config.toml
n_layer = 8
d_model = 448
n_experts = 48
experts_per_token = 6
d_expert = 96
d_shared_expert = 0
activation = "swiglu"
moe_layers = [0, 1, 2, 3, 4, 5, 6, 7]
router_score = "sigmoid"
normalize_top_k = true
routed_scale = 1.0
balance_loss = 0.00129
balance_bias = true
init_std_router = 0.00825
lr_router = 0.00067
vocab_size = 27219
norm = "rmsnorm"
norm_eps = 1e-06
tie_embeddings = false
optimizer = "adamw"
lr = 0.000964
beta1 = 0.9
beta2 = 0.95
grad_clip = 0.5
batch_tokens = [65536, 131072]
seq_len = 1024
train_tokens = 439400000
steps = 5314
dataset = "wikipedia_en"
Below are experts of layer 2 (counted from 0) of a mixture-of-experts language model. Rows are named router (the router's row for the expert), gate (a neuron's input weights, with its number), up (a neuron's input weights, with its number) and show model dimensions 0-223. Each number is 500 + 40 x the weight over its row's rms, rounded and kept within 0 to 999. Numbers have three digits each.
After each expert's rows: "comes after" lists some tokens at least twice as common just before its tokens as in all text. This comes from a sample of Wikipedia text that the model never trained on. Tokens count by the router's weight.

# expert 7
router:464503527428486506539473508443487536532492530485549511485462535501571488472421435497492530429529547547469560535505571518509487570481500459548531405503440519525526550517575464531569509593440472532491438505519523397559552490467523486495551484517512436555456458432552504488447497544436468492463387491444511430540511469468519504514512509490386466548481454528475438454545517482516483445431463462545416528500610552565526415513491561477493582493455506455495491505519500426518534519533576458477457419530487516504478533438407493543474492584436466487500497494539530435505533487460587477515590542467527463510523434534505500474499528528540430515500501448487433522525520515518453530484
gate0:538567515531498534526518552518437522504524501439427461518501543494469504579546522538516468554499441471517541499475479562482496431526482493456473500432524544474431521502421451474473514503552518496445481474547497474436471484514515495517501520447528577555521500507544511523491551469517565470460465491560469465484625475515463534448566524541468494454469493417561521542483493530414465585437462434455551486538476534589518502447462543553551476485459493533524541506489503502489496517449442539512470547518468463553456482531514547540474474463458540488552536534478542502541398488544510506509515437554501501445594521506514534504502506520509470467434501494412526461474463495476564570482
up0:540527518550569410560461458535508548566497491509485521565533466473512561525499567442496518551521498539536520442531468514529578523505439454558508535576517522518605480597389492523512517429456508451534533505502482409528587436475549453567499512462529449475492424531553500513546528477474509530569442499447503563510481475532516520497532444510582449453488446521495449469477505489507434515459525419551557527490437490438462531529539583474487501510540516513514528491513401515570497602524508465535477498527499571527529466547486539530542457475493441533437449489478498551432468454483482475491459424509504496544502478512482472485507452548505550510444498563475466567493525448503527556562
gate1:527443451460543476448519501522419570458429478549512535435502451519445546458496461516497506469553496516525539473426507498466546463528538510495460468472478502491481443511442475527470499474482526539565565440555553418470485494487446581415525493539519492550560474481499499527528488465502480462535470523516497529487473555484555481416482520472535447491486457512531463525515435456500432521468513506463513519542573496443430491523462481538531562560442510520521494489467430535450602487469449585484503529557470507500489477521523522410432514490492524533483439497495526501441544481425459466456464484472503476458474498498497458529486504487417479542518476501537472506489538560478435429483
up1:464544485521495539580463553470484445597513441510521514499482439561548517534494510509489508544438505515467571469489567500484519500525480458459480523530419544519568497490514521456489500562507520497455439488516575489546483448474482541523537503441513514535509466501417456550552507538463400529602480401460455510547501500495603491615461523556471524555527462487529449481467490493455473512494512502557563563546475467457532507499570569528464537513502510471535485521523529576520455519526470535469508488513515564450421531515489493458526518591471506525516482452514528532430485480531603566491547569485455470532484455461538416508469481490472434446542466480403427580484488452498460537428
comes after: " of", " the", " in", " and", " New", " for"

# expert 3
router:548532532418546570517561505492462473512425515501488507570509526498533456506460466466560526499519595516426545508538549465493507546479468450452574468515530485491482537556556561505547517577508492477554472495453477443545491532529557469514540503536505454491515454403529575505486557528500455509500461503440531491502540449471501514463491520538468469477474475510544492500513510471518456493470463416588434458471483492500553486541573574481514538528487529469462458516508459494486410527466585453501494464463491467521517521498473520498480524581354450488490509476542498481452555494561485460526531570551477458495572474535462451493470525534564415466490552419472511492512503514518463539394
gate0:519516483502539488452543430462507413504436552494507454482504512551443499563485492453506543492527491582510590446467505503534498503498529548510479526575473447483556495466460514474523515545441538423517471450494493500549470575524541441480573484498468556537441524484560468548527494466518511521456459551478450489553392514542482486523487508491532513465489478511573563481485596478503477442486473485540469469568446449526509558505516534536435485419503451545480533475486476456476473581557573499486476453541476540482410541446376477435517580546543514508488486479458488474474553530486438486477481460552454527580460456529445512472521450486502503498523460526460465484487417548488539450455
up0:505507422451536536431537536507483486542490458457473528482480460429483487599557516436555486467522527528499505441500528501511502521502457531412445515605498512502482519568415504518537481480430497441495522408518459552486544536539526508470558542476522559527481470501483493475568551487514553570467481483477429545483462526497473519517508573530485539494452512502523541541553520509469437516460474467535555430552455467449571563447561542532498511487513483485376476484510500502452517491543502553452513449533512493471471514447494546472460505528471514530517523477504489526492506548514497556560447534545469425542495520449427463377525431454496517535474473566560537519508490509500545404524
gate1:506517534484511523540463505544505499464436492499539477489491496538557471487421461507546575471540485458482464500477515547495522527559517556486572534501466457525485458560607524456575525437464517524481507536534507483518435500505510494582503514505556496553501496514489537556414410569477510505535532554486540518531494508512506514540449464580439470506461475478536422474516568491544431502504510503543508553482555471445471540482615572488501490532469520546536507563478511473463447457560544518546502454470504427501515512493476400559478485477522484447481478469491437486515503528551540516469463458527501485435560470506486495515480494550491465516495527406477439481526474547546440528388
up1:481490533495470572463459544456531542543528508491456479576534556482475535519556535502477453493498556480445499511504503485527509557472562406594488413532549545542521536479495414501406525502555462461534496463475552433529491514469484485453507447453505535568505453468481518437497499438525491440496467414501461447497552572508475534488519469452573494492533506567517545529567469439480542480517471515425440416485472536538515422530496461509490520464469509490449444522537504522519493574436466452451527511478531564475535507484447502427492548518510482502502450543465556446552548462522482468489521599453532521489484478503535460433481481436500518554436569527486532516468584462509530464598
comes after: ",", " in", " of", " by", " from", " at"

# expert 29
router:482503532471435492528478445493508541550426539462546448465483508539537462432478484475480532529581505489525535528552474521538449582547490511481566467513523436515485508517486543510512504494482501462487488530423462480524473533454534481479514433505479501476547479447586492501471487490489422477509532495444544475453484439457484491450455493504478455503501500495505471548501512508587508517540535439522442419488516452499510550579526529538503556556503494501463462484519527474492425488529561514511499531495516493558490524388414481490524493502467431398474489521570461499508544438532548513567495495540482514490506504514508492501518530515537480483537485448528464470465548547537497493443
gate0:472441533561580482481483509525496515530493453481530509451547530425409484478471473567516521491527557459502495408510458475521467540536464467502539520506433495489512470458517439509546553497543450499458450522473507537471471519489550523538445570450522514467497488468526495574481504609560477520499487439444436500532443537513508517487566473527559562467486501504559537523520458501558486529476545492512424508514492484493494570545492575433526510476552518527538447505524466426540450462586488517428446566476559485537507544511452465480569540539483470523470549489463528532529511527561475503539545512583431437450537478417470444500497489531466557442520449463497490475463517477467477521429
up0:563475463497519453476489550490451509544427494443547533424534500488445482551527490549472560513514544509450529523515443521489506579470484525455497541480509420525471559422549560479517525523480541534492459518494564493520486556496592436487501554435585444492534411529549450509463490530475461474463586490483468449525557450487462474527532508503453493531508511432550530577511461499562536508415571502499445508498555509443482546503470544516468494476477535488513452462490492473452504485520504536540504459550571480513449578546486505505518535547501497489462559503540500498547586507470500510507552520503493507440570495483448519458548538543498453427537438496508546473447442509553533545452
gate1:507485525535566521502437455505550443448532503459581595486492481463538547480475511576571469507505412536478466545518452486438498494454518518544545519489539417566516477464476511511519510524396479559501470457481511532490509513464502523474461553483561508553513491542510512543515521518575442539454501495501531457552487513498426470631513600529480475523489573489490533567496461479559539456460552569561515563477460539452457529521505542446438415522513518548499450445520517578515484506512466492424466533543518521464459515561509525480492510459483529516516430489542447492496489466496504473554470429547445576479534492466481510520469423540468526444531487472495518552488499503515542533423
up1:513497470515495525579507531607446507520554521536482511489449543530537543471477468440525542476496486469551507444538470545476455548525478466451461479394501543475471435595556532526515542498455473481476528489515514518526502501548490442543496508543468487536539468505564482441523566516472498388533521477453506583498505537511511522449532479526513484411528522470560470538553549510537510531535462536515453540526483514501468452460606550511477518512539496534489511532563494465545575491458534516533574481526513430447567579444501529455513498491477466452533522484538546391507477493537553455476539537514552457513553517524465555518531540453537547530550520455495499528555551480452517537503
comes after: " ", " |", "|", ";", " May", " November"

# expert 40
router:470522516457385514498442450465471440518454506471529492532472553519550502448426534504474531444524528547443560548522544499486487584461493441650482500502540511532509521505518468418514504541461535473441444530524483517654544522480529490485547434519473512515443449486573565475488528461484498516443460531458531432503504456527511541480522471574498455521474462546471457485521544462553502437485470453532469535502533538496608425532473529478524541442492483383494542487515482460522523519463534434492539449550432512486508513440495496502500435506502463549466464459467565513506526511622503444501523568526478514441502474562542457483489474449612444504549499460436453525528543497508509497518
gate0:570547451515472527568512484452414438474507566535543513494515466493511483576561460491473562435503497443457512496423508498529446513513522501459488475526515538470484561519572539483530504510474530517427489583475439463504465439590383477541417511485548502526518516477471425508461545447604515502448528522481538442541568461546521542442419480491556559587506444458479472476471500526456508516498495488562473542439501492450447453520524528470509553474481512529500482483485483481464549504496465525475516451515523458493546506522539477550471507469529451522487477465483555513519488460526511505526510484474577533455487472468502524511519494420432453444497555497494570497481541459475482554500
up0:551497480509506547474452531485516447542492476551475495569568532461512454506521539542454514430505430545517472579513465463462561522456535543478504465526563455441551514409494531534497579449486547559478492457515471486517490487494471493507439439494518550555519492539534465530511545530496504489469567517513476477463512519475491435494477487437487484530422537442429533486489538505546538472478456487495520490542501492581468522465500519449418532443513522534506575509473486478527497490461457480460575543538491450548468469518456504482507469531487435580557482615536533459458529451441426515480479477514486509465481479544490527503528481550543428468581528562572517500530494512504496501522
gate1:526524520485456513469547485511548395472448456451537531452549574504489536538507471483496497529463459490526554474547447432504432489483472493426495552529497526587483558492491473467503531458534568471518508493508491480480545491517504529502437528470514534525529427569563503505572465457465499515504563543517455447484501526578507519472518535421526504554550514459510449556502453570514525521453556523526508459566543442417541510461482473512452560538431459501472533559466489454462522513384480534543518537519537483454531486483491526517453596444499492483518540455472526540455534461427466495520476499485538521477442550448481523487444488510495548469534473542574455515548495535487531509580
up1:509537457495508571497457590499446578488490522510472468530415540465515538518480552498526580446461477548520468593531517487512517552479537450510534487507443523510517478479529496442521433486529513537494474520521525533474465512455562480538471544476475512491517498449417582577468525451515522602545490410533474478407464480565478488464483457576515447500466505510526443439482554461507511538568477507483469518530498483515493462495467489468509617439409548407454522509419451508491499469491517521500458532493516505515532506429538478547541484486536451521555493514513526526434483523500495475418560449507484471447502451542541478438597543501546482425459494539461492566540472512452477548507
comes after: " a", " the", " The", " an", "The", "'s"

# expert 34
router:483447570443478557584542462453516450503479556469475489491446450463475499448448482538532465469529497484509500551500504501473544549538577454521561389594546523503536466502466454543515487581512522492527430524514493501589463496496487522457519460510518502529477479460525527464423505517512484499553507468524497490513531433552592548521494498527450472495566419481497397473492508451453494506550489467510445461540560494495628505496567499523471520499486541361545490546547487414484497464524509476483505413489463467579485536465427520527489532502424467546543457495523497528431550484553523471519561544528554526462523441487488428486433461535586484514479505463498464438523592454537450594452
gate0:451476474551576449499487506534557518470446535451445531483520498477485433467531512466425512511480500505455525479532532490464495500476557577508464543524498540507511479483472463612463450498537525501442469565469417535464552498473548463514443453530566454441522456463489432505536412465506526423483533413473518430524424448442511523528463491514516425535457477496385531468520535550430439444510545519465447529473460532532515529570444496537445492430558506495460567527459465496506508567491475527591437526477513510562470491467458517443573505509439506445447524535450500555408504443459473547514491426417523513568460478575524523546571502448463508438464472477458555582511472487501529540509
up0:483460418520526507615526517507491467528471537425488540514555482486517559532497525507478573487469529548456490484454565506447454495481566469481493529493470507510461549459487417525568485586472460527453486501554519541482489533581531486500450486473534529519445531446439458519479587452450493534412514446492447465509570508631516545541481526520506518484485545570509500449448520468478518516492483474530475512482510498474514460456515531451414555524512476523472553520465478501550523535523507493534483514539534463481514459522522544468445513520484475483503499425435511537501503490497486529462512536470528525481559454529526435457485484447549454478530451535488465530482511500557496472576
gate1:591464510513525519545547446518484525464513520512462558516494441553489508444537538416505520490535482503519535523497550494489502482511543548461559382519445533546522519467576457516548442518536507492459466546486500462461566472434522522481520510450524504504498491494440483451493547533517447486514462525436469471544596543496505518532427526509506528478467478546507435448479541549416535504491581512440485496510490530483492447517534457534550536509572513415500503494492459450473464486492486421508549517456471475559439516519470476543514529511523518524515477503536507502438496476573540435513563522533508543496502477537450483482426417484543454496466547569554489572604537486523411484488
up1:519500556519559469469432428493524558586541513485436530556522572457458401496529563553429484512416450458489502494520495455477535481478516523501504472513513556497442489593507489473484493475488483542489544583502472498503569515492560513533514469527546473521426458520555496522562491462474585506488475527478505493448560477530486519471457474523519498511550539506493468520433492571530469550469609547515434460567454528457599452463492523535505510539539535430569524393489523512544542479492483508518504446575550416541487550512485481515472544504516444466541423527449497467445541466496564502448512549459480540499539563512443437489468473481605507478453535461516471482512501481517518512537
comes after: " to", " and", "–", " with", " or", "00"

# expert 20
router:448488497498433489476431465502492477457476518432549506531507544459560474495508476524478575482523480558432510515495487505517474528494479562603511501503534552491471525507525481462508518489474488506492482536491472554628516507492512437473498470504468505428425455450581579466482511509474475545455528434524532388528503476521474496499507461564504488494526497533464412476481472421593491442572455515477468540470520585531547445529526550502508499441455454461509525487525550475484520474541517420565481488572453542531534462424437501522572441529471453525463478462508527508590495494595544459500535517538478472470482499487515501540468487482512432555535489421419512488512469515469487516494
gate0:542558538526552453507533468588487452535505478536485481518418550473522443450488426498517473522509430498461494499471426458530535504524531480554497474455498544493506486405577547447560531548433481492518499535540567474464439444523627559451528527517552525521553540469559463478542441516538533460467475545427528540489562517495460460532487416496503546427538515491451436479488487459434491476533446546525514517430542537436478515526533507519567492515517436444532512551472512445543496395484486499531509445456489540533528480506467490459502464597521492497525505461511501508508506502474558534552540552447491543452531489511508528468526521477433522492501495538495455455528526430428542502518
up0:481518487476511516479572501455569573455520485517483479517450494509409498455563477470499447481427559453468574507565566530559569503546508417482506488459475475521477461540505547557467510528554519456483464409451451484506495441474468463592555477549493466468462513493432531494497507494502504447498483559453472514494475456457540506516499486497508432486475453529521546481564548503450424515547493536529437428531443454494478484394519470541430500500400565472517460476476439495520446514483503534466451464512488437520515477501519462488507478430506532531534475460493437456498545489566513504517525493535545507484550539527491471474511532506524507444492492500455535484458579447598503508499
gate1:492392532431500522525531430429482449512468488482509478480481520477459460466488478560562482446481521500460532536582485489507521519424582429443503440463475517541494431471468543540515537573492505523513516468569475514563458577510518508565482461568503535582480407490457498433531468531486513460401489515540420561476492443422495467535465551478501478471462520525507471524499539539529520445509464463467484512463511479467414554416540490505495513538493513431484522530458441492505449551526477473469473511488560521529566577573519520448593459545472527496453497483458509528529509540591474493522462428446510482509533468469481513526482492513540525470489502498451461496553532478499500593444
up1:483557465515592492462576520543547486484535494469498494512480515485469437466474553514431520524563497498522436495454457485487529472508460586566519475470522435470456468476506515473561530479475479494509465485410482484512502496526501479469539611486482479505555495446477490562533517581535448556590515484500586505559494472526461509457527490541519471475519561424511506541567459463507456517568470459492515469508545528523536490572530468496530501491537512560436495468499534463505494439519559469560564499472528510465464450435470474570455551492425515485479442517581515497491503516463485534505502551481485499486502481524561470478535586452512527487477540483422494416515455583511514422424
comes after: " the", " a", " The", "'s", " his", "The"

# expert 42
router:478418487471462517482498416538499511512482546497510445524463516525510429437475480522433539480582522465536521586500514474554518566514437443511515496516554471534437518534496489468505546502475519442449466516468501473485464495430540476470484469486477521533448455433587550436480486493514509407501425544482611414466525454517517528492491465556469436472546503538531462440545540470513462525497469486532490509514494550489491481518598523530509506477533471480602458534608469431516449537483533465486569511546453490563541509424440495526525450503385490499443468488531475473496529515530522511458498525488510572521556474495538496497450494516549451563485497454483433462460521583492421516456
gate0:459499515514500528401432519475536531465439453476550506486514493425500546529452520511401487587490448488552478454536441476558544509616539496445492507520538396518558543517438565449557439467451527426507442468479557524531512577523489535520458497526536478476444482552509496486545526485428534512499519487516469480500559475532566498539572479467519506536490496553467500465503472490501552527490545517507459446530488479489489541460462458465513583533541435494519513476474534511528520509515458577556434571474502495586509512519479538461523494516479466460530500495509522535406544482428537462523470552509529488404592535507499528439509561556512521448503499517453526469455505395611530528537
up0:476509514523492543505425442521470476546462552506475569514574515485539493458580481563511494575555453454417440497481560440495539520559427430494512502509551543503512501462490519553554457463403473455442439522536481432510533513512527469503464514562487474509468503518511525499496474493531565487456516543510473451542496479572530493519471518460473512476550519583508532536487458442432560574470531483512506432463479492556487478455494568483437510527521473526486562463542447504498500497482495563451467482558481442519523552540511450474479543497521538484505435495500562501414552401509475433482475510461548482459606478461478595474475565473518546446473525526448426462500548470548527485460
gate1:487515518480467519583505434536467481455483523476506613547549528530480476575529592483448471538457503488401500510497508553480516466436506550506491506518491516457475446459445503496506456515427436478488546563513502542470511572538539477467543485534499456618486552473488473538556496530461542488508462451500532568450465521524512525425435504538534453525584431473517522471578548533531508505519557543508483531488541543511455516513622481541455505462541509474462460533443476505428461553536436463544517505577456468487526472520575543540487532497573528495495473464521512414496477462461515527535511515493515483529438485441465500479559589555463458470492517536537520463533465454497512500504
up1:464523515449529484487410520452405473432537553492471487519478487481491510485536579479582540521530406489501534533447560416502470458432545494478535479455553498444549501620520501522487474473505527481456542537523505543451468514622438470567421508534463520490509508501548495507536528554541463590475545464518534496457438555527524502482454458556474450548463473552473499518487514523519584437500467549489469457480512459528499502515530462455524543511472469462534459544596541575450559552524484488504470551434450451503529465512503481517491442488564510459527485526524529512463443458451471521535528522537570468525490456428516551480572512542492545396462481529488448524523528479467513503475
comes after: " |", "\n", "|", ")\n", ";", "%"

# expert 30
router:524479512515439563541515439493455480557489544364514462516505511527528451470495447553456545493581564499459508555518519495483487583509435493478539462518449544472495526497553485478525531507486546427497476528502504462509577517480531407528477433489530511479523459445565492480407539528473443464492458532465535454528553440444446468534485496541481458456531510491532476516540565430497455485497468443580447485438557529495495495548538499544487500524522491500516513547514488489511493497502564481471483459521489480518519510428498480573512426497379465507530485480619466538500523468571563495478505510504503483500563486526592435590464517536515444537543495405475513501514509531578446497429
gate0:432467440540482547575479423427544478520463473467494502471436557513496470520457473435553576460503530502425557537545417446512448489560467438482449476571392552505487505561580531520422547482547466492438483518481526467511553531462499462508485477474449501475538535464444485498487491505432457497456542477411592435486455472496533504574496511487490535533520427567474491514530560512541531494514418446476437523512558492509541461466481502468514485524556554452538513491497480458479552495516550472522490529578504464518543554468477574494524424505513424463558505488534511561487481546524472541457534479535473438546561508524507485482478440473523460521506531474494447510502520493539436432433
up0:459519486598450572450462462479511443476506448476507417417512503487499460505528453430507522479427492458530489537492427518518511435552504508506407526479383495526484486517526495495456496423471520483419505520528554513436503418436416501535468504494485568448565617497497493521492496501521474437484587542540542468432463492489474459552552486422483500457482484544467527524552524466481500554484510513497547492456517449512468488459400505504475471564499494490581509481522545528467530447481544533521451470543490503453594521572477525486486473532525541512566489458577548515491521501529486547475443477468483495502485506480496502518532495446499487553512466457455509446481474425527498412472
gate1:426509543508572520435461498486606525491542487517509543520562436464529461498503443525446472479512478468504522453510522531582530531531453507460553475560478468537559488565422498576448562543488515593520483543492512441534462516558535512477460497499511474479515563470526503499522502540461412509597528480515566486510549500529538549534484502446501504460529517470414439429498498501476487563405526537493482454478546515444506518515462497548469510461501489542487445465512550453490509496602526504571506403437518499542524408540443519515441458548532505544445529533435525517529533497520493479541441532504493483521453533429483457504516469504493466472473474512445515529452507516454477566542
up1:493528509498509483504492576536561497501403481473544533507503543484491443485536491482520404496481499546429532473501541521470464527492591558504479536575417500500548477536484508566516513474568491516541547484530436469523530509558483522458527579406511461492497512458444476452542450483460491563466536470591435514512531526508536550521393547476513544508547518468482555480532519519478498553445508486472470506457551487571455534512435516427477516482451470493517525470533548472519522536514512433531531519454477526480554449473472545421471559498467503516452527524526526567550505502502456471497564532536457461504454505531488510488534475522513503466490530509521514510540441509481592492522
comes after: " |", ";", ":", " in", " May", " /"

# expert 46
router:477541556507517578472532478560466453533486455555555472489505467633553470449537459497513560435512500504475555565462499525540492637515435463481553479494422505537494496532589524442491500535464584461464405521489507462533537510481468413518552495567516531527515424465521505536512491479524487464458480503440558454554489432547521553570508494565506473508460450522497491502491544499503501461511485456511476506501560489466565449554550530487454523545490518411488492483567460527531495547486488517490509440518498540493511554452478471519505494553490483515538456577510537537505488434564458465445560528614475474501547454501528415537513501440579431529539554440448418479476523516470426527420
gate0:456532440544462450582503457454468478461529491541549478485491396496483535564503507544446410524491440410445561479462454488521439499470498479473422582515459485524515548467460484470505479437476480572465508494492505500536421445568512590554502521475489443517490571495453492475597515429459501475455485449507543548480498487495533418495544488507531488491506560518414506548448478500470557497483481514497546550482509431473470505444504518485499495498545540472471531527451487417475490500529467474504535530494466530563453466502489526544414490487459578460557512525492479510541482531495569540509499519501544611517440479472505538493464531511518522502528507545545473416500517439549550500559
up0:503534409507476521558433552482472476546545508549536451527436450502501522530401501466456448426508445468504528567498548541498500535544506547488480467447518494522519542486493440486518535514476487560472490518488488493519449489514499500497575522469458496539519477463469542509543489517547517478513533461495591504431517522483565463484513423599497464423526477478475444542499539462459564449497441455498535572602522431531521440530583452463467477518520440556500525481499584519470541467476474473516547509501451489445453546514458515473453477507475501558554536507449557457526536519456512509553486575516493567566485484552525480548467488454599459509566501514526433516492542514448521519508
gate1:502431493546521496492503479463611476531559431509448543546516451541437552449471442456520436514438502498480453533545455493494521536608544441499418442502501586540508460474542472543509478546591539427502479488546526479500504429556424505402556474483497507519551473437537484510491471518547515489481482500510455535538513494568498502567590528534444570504444519497463448522457439517541560499488499529465561430487510528477543561510515553492483488501517469529516489509576513548483457460483506541536447474442514522534533477480436466410506512474487553480514504457521465517520528440497543517547503465501482515586540479487509576424498465534499497514460530534451436458491537472465424491519
up1:419492446499464546444478464570551497490506504578524444446493515464478532459488453497432510474552507555506536551546509464484518451485467484531522515545513513527483475506490510541545463566501577510459476488472460488504493498482496521445524537484504517495501483531519538472483474573474450507538498468526594501401461481447486518466470475484513474495456490544504480541511465574501585476582441484503452600539501431536580495493464518527551582519508468515529464550543519418492479530517503450523507517450483480549550445530544502487476536413526508448515555510478486444489494466539531542517569473562463548504428527497461531461496436521586545444491514469519514526541485510499526511543
comes after: ":", ",", " (", " |", " as", ";"

# expert 37
router:475520493452474488541476442507473493584491499546557424546436470554570501451508492475518492431504508484517495570530525436537509538471516488502521488521459420479551539498517552473518526602523511467485464544551482453572500481521554507492554475520442525540517491450496582513496510482554465491482481447495551527495481479519540561505478464533494481479458475542492420535493560523517496478477516450543449478551565424544489470483487493503485530503486490438456501519544433437461410566465558445492532477463475557496522488449467468429504473581514426457478474513475524507501499491509481429523549560595511532501481447562484472533563508485580512500538512479437384488477537529457485518443
gate0:486574517501396488424433543473550470550554535553481518493489449446520514476462496563576546506506543444517482523488493457493464574516505503501490465482530468471593525548537582461510482536479402466517475493502488538537489501524550515409491473516532487458555474530498489540484553488450465483456457501550529474474494552531512510518469479359448506484509530463473541547514450502399488451544500461554475481512463510439543490528491464500441501494483519475448489497449475445557589466453558548451533524477497456507520468529422550428529521519490443519504578469550497478545457430514395509471526563493512463484441499466412539540586576507489625446504500566445411534531397511494560437494
up0:552554559491565516484581478566548517551477523597506505448457513490456467489487517410437524532505572511485526422448464517543541484484537440512505456576502467548501408578458488511548484451506489510489388494492531502494548459439473443560553460444477545517496434502474511477518528498500450406518416591491564578476478538523437519480477489490544524493524561572434518549499598488515490488448476490482538446465487560521449453475502532521533527513471504515574518514485473556537483465533500526462491533501446554468476474535547422529488549531552471461439488494465552507531489543523526484450466472548536548411480514542489520514457540568497447514476477476518534408523585549501390530533
gate1:519528571545488498455480499516448454476567427498552492483564543488533423573475475490501532475506528481504535457556558514445498497509529546562551528498529529530511553484494433507517424533557501556445543491511567516517515556554470498467528527516568509493511444493515532565577446517451499514474501456486514419469535452482487504477474557518519457523447537545437432463462510462528486519551473466446480581589534572535585420452477496522472463511453471503489482602570508501531540554486457481544420477524511502571502525516498478529546510530546505513424445558513458410523449518511465432439461425519387540466573458556535506575428492512459480591479486511444435528564485529519523488514
up1:564552498538548487516490500525519493458472459470546532511496529449472475602520497478462530463481504438516460539547470495520506506448477519501576454510499521456509530502540452490493454464549536489467489545534533438570530479486544523553451540483489530467548488597520542583587517456459547456421480493550535482529451488548508443490465512447484485526457426514482452489461541466487575559512494505523552504522473580563531502446464495508404453487437473485494487574445447461459553555446480569601418562546410559526429541531484481433489476438513556528430485511416461440538431542533459556493565451525388483457509534469523525514522496477496487584484467506466469498524491488476562425459
comes after: "|", " |", "-", ":", " \"", "="

# expert 9
router:470437557480453492597493472507483507568510569553467512525502449513530470438521555521459489480522530516456559545468527532582471496494474539534554411510472479490482482523505529454553461536480505527485514523441492444528466501525522502533532420480444528538473524410479514519420532568506482505558514513493578538534482427453544534476488465629478452493512499515442437507446545513494421503537498459510464470615440496548465521471517538537524528509486533437529509507506508443468387526508509446469499496505453554554543473469496425460503507502491473455555494472503526474545505477507516471577541550519506552468515467513555447493491502490511497536469532510487451520463525521489469513420
gate0:555547487524451500528451521495498526481509452515494516557418466512472549556493528458488527465503573538493497501519542459458433515384474511545547486537517448559542506527499563450526532477452580428523468470544519500477526535484487504454520393428565522528529463524438491544544530480432515537575408441535524470488510483527505472419546431521493543510454426527529554474554473478427500468490469503488475539537442540436481517492465510457461490411490489460424489514489463440455531473543491480468505512436497506476506530489548554546482494582566532552447523560527532500426463507427465538460520466544502463490524462546501467499530492521534563525496436511510424525464502486521484531524
up0:499497495457533482525506462518432512471459582457547514445514486400507499474482451470548416547493492415529473452516502504542559453469487510504479485469495437557552515517496472522501399462499449526521486490512441534467388491457534521447460505546444496521494537519477539505523457494500474486482445628518437468458496512512543457519457489501514512441484516483529491528460509518518521463520539508504508545506499508501492559492470483536451494501585508463560547470435546526453518492507460493491492528511463509501472553477514536482540466499487495576567461481467455457486459570444486468506436518515466481568536528444498555482464499518466485477556551519480529477491424545474488491476
gate1:425439483506466522486518545581428521567557492507490449535556468538554532454475498540537462490448468475514523489482420516536515475507518490534529453456411452557567527562535502488496517567517509506479505572454494482476485509455535549478431579543466471463557523461540485447479534471511482472525520429468487516479469424548529515501512479525528407487469456554448495435445489491549532487544526546401483439534460447572508505506502546369556609480497492451540479436540529448533489519456509515473528515459513446596458534465511462481518462528534463557491512566486562498549537479511496502510457523568542500410576486520491486460488481518513566530523441540524483455480550530457493522453
up1:522476489483440435523534619519458515567523550409517498503549507548450542486528498486440457530480498525502531547538450509491537422434511483446518490491420492512479509564533489524455531466560475519528430549445516451421508467522496487518458524526481474506503520506465509429457547477485549474562506540461490439506486534521514517488519535543535417468493466465529517547514550499510507487491494520480497450504513444513543477469577432529569541455512504517517433477526608442390506487451530485439521526515516571568467490449491463492495528469495533564473474491526511488527545464508524558529451526484565496384491481468367494493532494582477516520511456462561477450451508486469510432533
comes after: "|", " ", "\n", " |\n", ")\n", "In"

# expert 47
router:401483544462558492542514483485471531524438539478484481470462460500515476419550527536497476476546553477458519529525468477515511522547491526447554460506466514465534453480473493515552494550507466515479469458446515557497504560431441528472512492548432529416442472422492482491446516530476469513575536498508536460510416432412578492524440525465442440475494460490438449549509506502462477486571497499480432408541543518478605546484481519591474511484483525404523451503536518472549423480487522523495436447494496537559520457449402500543499465508435492446523520515481470526518585523532477498553508457494517515482469497515541462551483518476538484524458529468510472550428506532519465589479
gate0:432507576517529444457524508485524486446467492505518569465478497459483516472505537433472441565430443531502422516444463483501532468475524488519459540487502484516521458521486452534489501430507537545518494515424396545448511457469486577482489544550500456476522546485534529485576508537474513483561442435512478498525491521521492461570499574459519497480437531533497411570490457559556517443514535556478472515510452556491481537529450473452478446528476515515503513455532535472457489510556427517494461540460525546560491438558508544472460541506530464443483507554474446539462486576443467556511450477486485485467540447473484523411455489480490487473470487525541501534418533593557463573537
up0:509476550499584445441481477484495521467486474523512506528441517480509456558537501477476498572452401495506459488540441486511505440360515468443526571536475506527501513535465568457505485483526504510540545530455501456540525500522561528494462529540548510500595500504469523481508509493512492449436512520555538524520545514473467457405490458511574443525504548485593555532550491569524559570458557505494509436476456529475478483552507457455501442559460476563472452453512500564483477463466502425497512531443573460438451490488504512537484482502554448491484527510469486493501462486543513484545413476477481489538461514538534469447521562576516577523529540546489557504463495553505531470501
gate1:574505415516479492452411494534475495518505475531503491453503564496489529497530543466538493434541413511533488509508436468454480539403461472507462565430463526462518528508514518515510522484453504550461550488466528454551513490514515459546445553545524602459461514539590539476557506523448485521435511487472455520534504598506456535449538485568545450509497413549571558407506493505495575529511519498491526463524474470473434519563504432512505524423479425523503477511505529530471561416492481508499534537555495510433481483571455563512462502537538512544473495468471544476560537469441481523490449456566503517432538454494525531482539441470504552416534514479477445499506479575382529479568
up1:487514447504481506486510482461441553503434565519469463540490545480483470431523530434555465425476503585485507501479391524458492556471492530545480515485514480474414483565520478506498489477480541504506561508485532565471538450398545511482494561556515544459497507523547450485479521508501478498546490468520555548452479512471476544475447508499475473500484489429586457415493508493547569525529547558528517463565485538505494524485442455529506521466538413507478561399566510471489438516470508492576485474545465461518528484461525491493439517516524544500531504434573512552507536477557445431547489531566539480516504476485519541463520490471473481433517504451498505537463433560489458502540
comes after: " ", "20", "19", "–", " (", "18"